config.yaml
n_layer: 8
d_model: 224
n_experts: 64
experts_per_token: 4
d_expert: 96
d_shared_expert: 0
activation: "gelu"
moe_layers: [0, 1, 2, 3, 4, 5, 6, 7]
router_score: "softmax"
normalize_top_k: false
routed_scale: 1.0
balance_loss: 0.0129
balance_bias: false
router_noise: 0.3
router_logit_norm: 1.5
init_std_router: 0.0237
lr_router: 0.000386
vocab_size: 8192
norm: "rmsnorm"
norm_eps: 1e-06
tie_embeddings: true
optimizer: "soap_variant"
lr: 0.00966
batch_tokens: 131072
seq_len: 512
train_tokens: 508100000
steps: 3877
dataset: "wikipedia_en"
Below are experts of layer 3 (counted from 0) of a mixture-of-experts language model. Rows are named router (the router's row for the expert), up (a neuron's input weights, with its number), down (a neuron's output weights, with its number) and show model dimensions 0-223. Each number is 50 + 15 x the weight over its row's rms, rounded and kept within 0 to 99.
Before each expert's rows: "raises" lists some tokens whose logits its average output raises strongly, later layers aside; "gets" lists some tokens that make up at least twice as much of what it gets as of all text. This comes from a sample of Wikipedia text that the model never trained on. Tokens count by the router's weight.

# expert 39
raises: "=", "The", "\n\n", " The", " Other", "Other"
gets: ".", "\n\n", "\"", "ua", "?", "!"
router:47 47 35 63 44 39 57 35 51 61 34 50 40 51 36 26 48 51 47 29 50 52 66 41 48 75 46 48 38 26 45 48 51 55 34 38 45 90 16 61 44 51 53 39 55 83 73 54 58 44 56 46 16 75 32 58 60 64 33 52 43 79 42 81 62 52 53 67 73 69 51 36 60 71 64 80 56 52 45 64 42 57 42 50 70 29 58 40 26 68 63 52 53 24 52 58 67 55 53 33 29 46 43 25 39 34 65 44 49 39 57 24 43 47 21 37 69 66 26 09 34 65 56 54 72 61 44 56 57 54 61 61 80 48 57 58 61 40 60 69 36 41 41 67 08 48 71 29 52 41 63 39 47 41 64 42 43 58 67 44 10 35 62 81 45 53 53 63 61 41 50 70 10 49 63 62 51 73 63 56 33 49 85 39 53 68 50 50 58 63 50 73 66 67 47 58 41 48 35 38 41 64 33 37 48 52 35 44 67 42 59 45 34 62 39 37 80 27 57 32 44 72 43 47
up4:52 54 54 60 75 35 79 16 52 46 38 50 67 56 50 46 28 33 57 38 82 30 58 25 51 62 49 52 59 43 60 70 50 19 48 35 54 43 80 04 47 23 46 57 84 33 71 77 80 53 60 41 35 22 58 49 37 24 39 84 42 35 43 17 67 58 73 46 62 33 40 43 34 42 69 39 43 61 52 49 65 51 73 49 45 48 40 41 17 45 16 35 64 58 52 65 51 54 63 52 30 53 35 67 52 39 44 66 53 55 62 33 46 63 38 47 27 40 67 43 46 26 62 55 75 30 43 68 50 35 51 39 32 52 50 56 46 82 50 69 76 47 66 53 61 74 48 58 60 57 38 32 55 75 79 39 50 76 49 55 41 58 58 56 34 62 59 44 46 45 37 47 51 37 73 54 49 72 67 34 19 43 56 29 46 48 39 79 54 39 19 33 39 47 59 52 38 39 62 43 53 36 42 69 59 52 40 25 67 57 67 41 45 43 48 56 57 33 28 51 44 42 37 72
down4:46 58 59 41 67 70 63 40 51 31 56 65 52 49 39 63 52 42 34 46 27 98 44 48 47 37 42 32 59 49 76 19 26 48 42 23 27 21 57 21 55 71 49 53 43 36 22 33 67 49 43 53 66 39 26 72 55 49 47 53 52 75 57 52 49 66 44 58 41 59 50 42 70 68 70 82 43 41 72 53 62 68 47 51 53 52 47 72 85 76 46 50 46 68 58 39 18 30 37 49 52 58 59 41 43 66 47 46 58 45 50 29 42 53 43 40 43 67 21 40 39 28 56 60 48 49 41 62 58 61 47 51 40 22 54 52 50 70 45 40 82 65 77 61 70 33 41 27 53 28 42 55 83 30 38 68 38 60 33 48 64 50 22 41 43 72 54 45 50 38 70 52 62 48 66 67 55 39 64 49 48 32 61 79 85 74 35 79 52 29 69 74 75 24 62 59 40 50 53 55 39 62 69 34 37 43 46 40 46 35 41 49 56 63 84 42 59 35 34 59 61 54 44 76

# expert 15
raises: "iat", "aul", "ice", "ents", "a"
gets: "ss", "w", "sh", "qu", "rd", "ve"
router:59 55 64 43 57 55 41 38 37 47 24 55 64 64 63 43 67 68 45 52 65 78 55 55 80 49 52 37 45 44 45 54 25 53 49 30 66 56 38 49 64 26 28 44 59 34 43 12 77 72 57 66 30 45 41 52 58 58 18 78 50 31 35 26 77 40 55 51 61 45 51 10 35 28 60 39 46 72 30 32 42 58 65 42 64 44 28 41 54 48 86 48 55 45 52 57 56 42 58 69 51 69 49 33 34 43 48 38 66 50 39 47 50 41 26 31 25 50 40 46 92 41 37 84 62 50 53 61 44 45 53 29 68 49 58 34 62 41 12 48 36 62 32 51 52 47 66 50 60 53 68 52 46 47 59 70 70 49 64 22 51 52 26 49 69 83 63 67 41 35 74 61 55 62 47 44 67 61 34 55 53 81 41 50 45 47 47 49 36 56 11 40 62 63 62 33 45 61 72 36 66 36 36 40 24 39 63 77 40 48 72 48 74 36 37 60 63 38 19 32 61 43 34 44
up3:49 41 36 68 15 58 63 44 29 37 45 33 35 44 42 41 71 54 55 65 43 47 64 76 17 41 56 62 55 49 20 57 52 71 45 80 23 57 70 54 72 19 58 46 51 36 52 70 43 77 39 75 55 67 40 51 57 45 51 21 44 29 45 30 38 53 69 65 59 41 52 26 37 35 48 61 62 39 32 31 53 47 26 55 39 38 61 69 40 77 81 70 70 47 31 65 36 46 68 37 26 59 29 46 29 72 31 54 66 35 53 55 51 64 68 45 70 20 46 54 64 39 62 48 39 56 42 87 46 41 31 59 77 71 57 70 43 48 52 52 33 61 32 48 44 68 53 50 72 68 62 48 72 55 64 43 49 38 54 45 75 51 64 50 70 51 58 45 47 55 33 52 41 74 62 64 55 52 37 46 68 56 61 53 58 35 51 64 62 60 61 50 51 70 55 78 64 41 60 44 32 39 50 71 34 16 55 21 71 49 56 52 72 81 35 35 67 27 61 60 41 54 20 22
down3:65 60 75 67 63 71 49 62 67 80 55 66 49 54 35 60 52 32 52 41 35 48 51 37 63 86 49 66 51 53 58 39 66 18 42 44 39 38 72 52 36 60 53 59 71 51 81 57 52 46 30 56 36 43 50 30 71 44 49 22 36 49 71 70 35 61 40 50 48 68 50 47 60 33 41 72 43 45 48 36 54 46 47 27 25 38 72 54 33 44 30 20 46 70 39 29 44 30 71 59 57 65 43 73 67 47 46 35 46 35 61 63 46 40 64 77 61 44 33 36 54 80 39 56 54 53 64 36 46 49 50 35 40 67 46 53 56 45 33 36 68 36 83 46 64 79 38 62 39 26 33 69 43 50 48 73 61 44 68 45 61 58 27 62 22 71 48 57 66 56 54 65 75 28 22 39 29 25 48 62 52 47 62 26 26 82 33 11 58 41 62 57 59 46 28 32 48 74 46 51 67 55 43 58 96 55 40 65 44 50 44 35 51 49 56 43 59 69 42 57 64 28 70 76

# expert 4
raises: "ps", "p", "ver"
gets: "t", "is", "é", "ns", "ric", " per"
router:42 52 34 54 36 67 44 23 64 17 61 36 54 41 54 64 36 43 33 62 49 27 60 61 31 48 54 59 15 32 57 46 39 22 68 70 51 51 66 36 63 66 45 47 57 50 31 56 43 77 64 52 41 53 63 51 50 56 44 38 73 39 50 50 60 54 35 71 32 58 65 28 41 52 84 21 33 54 51 65 54 38 62 78 37 25 34 48 78 56 52 22 28 40 93 53 60 39 30 77 66 41 64 17 65 61 77 33 42 44 45 57 67 62 34 19 37 55 62 86 64 56 55 53 67 51 43 49 31 57 47 50 41 50 41 58 57 20 47 39 28 68 42 47 30 69 56 46 42 41 88 22 54 61 33 53 36 58 44 48 55 37 43 18 59 59 57 67 67 40 70 52 35 52 41 43 52 65 45 58 58 31 30 34 76 38 51 60 83 54 48 36 81 25 65 70 56 40 61 34 35 51 27 29 63 69 57 35 65 47 66 55 53 47 64 61 56 61 56 41 50 54 66 45
up3:52 50 62 42 53 68 52 67 62 20 59 45 51 53 43 16 61 31 67 57 40 53 58 43 45 64 50 52 48 44 52 26 58 56 38 89 42 72 50 36 54 40 48 14 41 75 67 50 29 74 39 63 47 86 69 60 43 16 49 67 39 32 72 11 39 52 69 45 38 46 37 58 59 53 52 31 45 39 32 30 59 50 45 42 42 48 55 75 54 69 53 62 34 45 54 50 28 42 40 46 54 43 54 48 50 71 39 41 15 18 54 49 32 50 74 64 46 62 48 52 35 74 50 43 43 44 34 68 40 70 57 49 70 52 54 64 44 51 50 24 68 71 44 14 27 79 60 37 37 56 67 35 76 62 39 38 56 32 59 66 46 61 50 38 61 62 31 57 33 59 45 52 80 48 48 59 63 60 48 29 39 79 80 73 37 51 61 71 69 24 71 51 56 55 50 55 61 58 50 18 51 84 31 44 52 43 79 59 65 53 35 58 46 77 30 47 56 41 35 47 55 70 25 32
down3:59 41 44 24 63 70 56 47 47 48 43 54 52 57 55 73 32 46 42 56 54 56 53 64 54 59 59 17 39 85 62 47 57 67 57 47 30 18 44 51 38 51 35 67 39 53 47 60 62 47 40 48 90 30 43 61 60 48 45 18 39 55 23 49 42 62 66 41 70 54 66 42 57 45 53 49 57 46 37 49 27 36 32 38 62 68 25 36 77 17 49 53 44 48 73 75 48 70 39 53 54 39 67 38 16 40 50 46 85 47 47 53 35 42 51 66 82 16 51 62 77 36 52 36 45 55 78 70 48 51 29 64 44 49 35 35 48 35 84 46 32 36 53 60 45 21 49 73 58 41 23 59 46 53 65 56 71 46 74 50 37 61 49 36 39 55 44 47 56 44 51 83 17 56 44 29 78 33 77 57 51 40 41 48 44 42 55 60 43 42 27 71 32 43 50 30 42 47 68 75 60 26 59 71 46 46 02 39 34 47 68 58 68 48 60 58 36 60 29 56 36 51 37 58

# expert 12
raises: "=", "|", " Society"
gets: "-", "|", "–", " -", " newly"
router:57 65 49 43 36 30 51 46 65 51 42 12 66 46 74 36 85 62 47 55 42 61 40 42 74 58 35 55 40 64 66 20 49 71 41 36 42 71 64 16 62 66 46 26 36 34 71 80 61 39 45 44 69 68 49 93 56 77 64 59 64 55 60 28 26 50 43 50 38 65 69 36 58 42 88 67 47 33 36 67 68 68 45 46 59 47 52 47 51 59 29 42 42 67 39 42 51 44 33 70 51 35 56 66 25 60 33 30 40 86 51 39 72 73 50 54 47 58 55 52 70 49 61 36 42 44 62 38 50 38 40 62 70 63 45 35 51 27 56 67 51 65 33 48 51 63 45 53 37 53 69 15 42 48 54 52 69 54 28 49 49 51 70 44 70 45 49 55 36 66 40 34 45 58 54 61 75 56 63 71 61 52 32 29 63 24 42 48 48 48 77 38 40 61 53 17 64 31 63 93 51 39 53 56 31 34 50 55 56 22 54 53 37 48 69 32 47 62 26 66 64 25 29 43
up3:35 74 51 33 24 38 56 45 43 54 29 48 26 34 19 27 47 42 37 50 41 55 44 45 56 44 44 69 41 59 39 63 59 76 39 71 61 73 29 56 25 62 24 44 58 46 56 39 45 80 41 36 66 56 62 34 50 21 42 45 51 40 60 73 63 59 65 42 46 48 49 34 41 59 52 43 59 62 76 57 57 45 48 44 23 78 65 63 76 48 39 47 52 53 42 46 77 50 68 62 46 38 63 54 57 45 40 27 49 32 64 24 47 47 60 36 74 42 49 48 57 42 64 99 23 49 60 53 47 57 68 47 64 61 72 56 44 36 63 67 66 63 63 57 42 50 41 52 48 44 21 54 18 77 35 67 45 43 39 28 50 12 62 44 29 53 27 33 50 65 59 54 58 58 39 26 78 46 49 33 18 45 61 25 59 34 37 40 70 49 10 51 51 63 64 44 60 52 57 30 57 52 43 58 44 80 55 47 73 33 12 61 55 68 68 66 31 63 83 43 43 56 30 50
down3:25 34 48 55 60 46 41 51 44 19 70 37 40 82 70 50 51 61 69 31 57 43 54 42 54 78 41 30 25 41 41 49 36 45 49 44 18 65 48 58 30 52 39 77 58 67 47 50 47 56 39 32 50 51 62 48 50 56 50 64 29 48 43 58 57 58 30 52 21 49 35 46 45 44 42 71 46 64 24 36 62 54 52 41 16 71 57 48 34 59 59 34 65 54 77 53 56 93 48 24 46 40 42 28 21 53 44 24 62 31 42 59 55 43 43 73 68 47 31 49 51 53 47 67 68 38 50 76 42 44 51 53 42 63 48 53 58 67 42 49 64 47 44 22 31 69 58 63 43 75 31 61 35 23 31 64 40 31 46 49 43 46 28 38 17 35 33 22 75 35 56 50 71 54 81 40 51 51 45 34 77 51 48 35 48 57 32 91 50 74 05 59 57 50 47 73 60 22 55 65 45 42 49 53 53 55 63 50 80 34 38 49 42 86 68 37 49 34 65 55 48 59 61 50